Experts of a small language model.
Size: width 256, vocabulary 10117, 78.8M parameters.
Experts: 64 experts in each of 9 layers, 160 SwiGLU neurons an expert, a softmax router.
Training: a variant of SOAP for the experts, 883M tokens.
Below are experts of layer 3 (counted from 0) of a mixture-of-experts language model. Rows are named router (the router's row for the expert) and show model dimensions 0-255. Each number is 128 + 32 x the weight over its row's rms, rounded and kept within 0 to 255. Numbers have three digits each.
After each expert's rows: a language model's description of what the expert responds to. This comes from a sample of Wikipedia text that the model never trained on.

# expert 10
router:146172130109120155119082121140149146098116100183113097118136142182130205115121137159109117124170108143127078139115127077122091126175138141104091155160106159155114137180138132125093117116096146136154147085213114112118116100090110192099039135154148099183161116164145132158089080136163168175152122119144149188233150049108064143114138162121134132202204146124109059137114146158108145102123176146139123096107078161156145103137157189098078102161167135143065139135129147079135169177152118157129161149092094133096082120159135104092105138161096128162081199117075144172117083097113142082098162102089152113104109124114175137156122126141130106131162114082166156138134107122082167143122198124101127067127152085151089141167147182097133079149095100177113077104117128134080128099162087
Months and commas. Month names after in/on before day or year numbers (October 2021, in July), plus commas in dates and clauses.

# expert 54
router:151148140133174191122111133131144113106140171088150136132121147120157095149131143109103158123109157117094189099118126132160097156109184143115133111151128119196115116149041094126133147151134156109129161099142125123200062117119183125207094097126161099130077161068198138113132168110072136143174139137153107161095132181109126132150134133151098051115110140144159118160141061132169147092150154099052135116142147220136094161207143110137093103116194094069074148168130130121150183175144092080148075121132160152133110127118087201097105123131182144135073160166111151153120174152157116095118144148135143067148064108170087161151140153155078133097148086130149084112083110181126190094176126164111159143103134148085074144127052149101129119126086150131146127076121125175102124153143125
Versus and initials. The word vs in match or bout titles like France vs Montenegro, plus capital initials, Jr, Inc, Mc, and digits in tables.

# expert 46
router:125181189147122115111069208188185096131118148065168068169153121148122169134109158118162114148111109206106167122148106114109095217141100166115068098111181049131079069132095106178126093180140090113121142151082109128117136095114141172138128044143186112165159081133145127089100159168143124124139122091091122105114118139149126178084177116130112107095147090111131145113132151105101124131101169096153162080146181153135122131160139147117136080096130104135120066067116137098173143139160116147127105090136123110126208096029093101193128189164177160137124147141147146119103141135163121099129137159141117112097110148135188124084161141123148069093178123188126109141131150142130138116126108052139139089141138099158099112136090098157082039112113099169138115158109163139148122115163129
Infinitive to, complements. Infinitive "to" after verbs like planning, told, had, plus that, would, into, through introducing verb complements.

# expert 7
router:128115117188097134137127149145126124096074108166077194165177124116073154089125141120125157173138161106169096095149148164125130213145104054095106126138074102119095171074105181180135083108132160121158132175136153121153084109083104113147081099122115060090110142106135110108112144116188135098125115139159157117116107049099155110076138151125145110120145137182111100055158100124096084086127118160116128160106118116094100101081151134143179183090110169127168072116093115147184132139112055138132073139161098137173160085163146162153141120103089191087135129108179114153165147138096109144150138137170112100038070093150065157168173137160137111109120117088130180142127137103140072154150152115123214125082097109142143142169103093100129064160117097135118137153159150107104080138126061
Second piece after initial. Short word pieces right after an initial capital P or M that starts a name or word, such as P-et-rović, P-ers-ian, M-old-ova.

# expert 40
router:152147127138128158139134144103104120091090158120130095156144169080062114061116116192135146111101114137161139179143100119141137143189150139167135059109154126121109086130129112112108122154141128128072073163104119106106131112097178105113117104078184117147129111110128171127113154106096151147149147182072122116131121154112136127127167160101105111134132089068108142094083133179130208101055140089135147083104085170171129161155095102100066092063122131164153103103165175158158117172114084131132120128091117104100138078046129101210115204151182120114167130176156115090155191080130126177138142189153087121140118129110111099080132153144179098082151121148066131130142114181116206099115101101151127135149155148161084099133085128171093101169168073153124125216123116160119153171193155
Prepositions after verbs. Prepositions following verbs or participles, before a noun phrase: raised in, based on, carry on, at doses.

# expert 14
router:134101126087144139107108143095111148154062138129135159060082085101140173087143142161118139130117082125137098156126104103181150131154136148129161125142079106160175132145072134094099121104125192183037149174170145140130052112103102133140110138141147156130178158111194223156212198104088157160150135144100139174081126138086167134162113107104165109164155124137098095130094159175128118082147169183111104071151125165164116038150093167114097156161097162140120124144171110119062195123110147195138106164098090134117122104163110132101110117171150127122105138095079122129133093110139157098129139114102124132150135113145159068140088130182079105114190091109153072127056128123091161138088104124146146167081135112118091164117071193077141133149108083162151102113116128129101094159143088
Months, table digits. Month names in dates (August 26, January 1971), sentence-initial In, and zeros and pipes in numeric sports tables.

# expert 9
router:118098118184092114184104169131143191089100101150095154099208213127042122162125144090108121168189185207111113105128165086187060171091139105122087065187110045151127137126137146135109133128108157127117150136140142136202107120160093117115115151105113167123152147103161099142082060134154133128077098123146145078164112055179111057138100143129186115148122164113141110119111090167132117103085127096144141106104157091104064121092175151145067172172119083133169121152106157161107130145152103139140109075113109118168105104170101179184116106101115136116175091109156149177181102172105162168136097171111131140089094111089142137161124118150104102125093111158144150131166106113125121155165161141144135115192073114140065146109106092122182116111118101114127155143167089090145122155123141
Name fragments after capitals. Word pieces inside proper names, usually surnames, right after a capital letter, such as P-fe-ffer, V-ele-z, D-ashi-ell; also New.

# expert 44
router:158108099141119168168191150132135068102101155175132109171133132129161145139135153140107119120158160077178064120087124146100175168155144086104091156085080114134090212142148124157156051114167132138169129163176102147089105096111107118107060125119129044097088127111187126102152197139165133039096124123137161128118171088170163113114098186103113191083123141132072114122155131122113127106050080177141104175136143134149126158120158086115185135158114170095129108094098136121191159089098064162133083092138118130142141104103162173101170101086135130129160149070144066154121088144105076149155186109127128112105110113149070164131123141129185115107124086078145145156117152096146149154147111163171202149091147118083156108147128101148128157145103146124099123135120162133096064175093090
Foreign name fragments. Short pieces right after an initial capital in foreign or unusual names, e.g. Y-m-ddiddan, T-ra-'Mayne, T-amp-a, Han-zheng.

# expert 36
router:151144166158079072145079144118120086086107111128101116149128114139120147132114125158111138102147116065181122099141134182163124157184096114072173140124119121174104174097136112143100096140149158095162128144118119107046168104120092103102044098150109068086113089134159143137095178106162160132072122136154131117059130114110172149118163126153111118124142134155072115103079113107143114168118145188091136156094100137116163148109087112094194130084065151106082061064151133105098168055104150149110113114210137099101104171166174130130118114154088142113145177110123099148098169146133044140130128112163128147099161134193092103098164141117135136135108141129108137158131164074157070115131050155098201180067085162162159164150186135147079119129124183185159135109115143149094104155118089
Mid-word pieces, M-words. Middle word pieces like -ing, -ed, -ge, -ator, often after m or M, as in bur-ge-oning, m-ank-ind, Mal.

# expert 62
router:128102134102083109104122125145139092157140094096182121126148157102093109113159114131190129138102094101164081161160124136142152134115124074218090059112086138123184143146101112093134102134117091125070123184133143137147164107131135180162119155149100185162114135170114164086153170094149138176182133174028143121135094069076125174115136157099151104146125095170149170062093184132108140132124174140141162073203112123154170153131101127121161118063126107155157092138136158078159166088141124148069108106090150083097158077082097146216116138090175079118110085177079103135173156093097141129168169129146110101110093120086115073121120092149120129114107138136116113133105135099106148131146075163120150079162149163196090111081134106165102162187114090191121129103110153169102128151143171
Main verbs after subject. Copula and auxiliary verbs right after a sentence subject (was, is, were, had), plus other main verbs like received, played.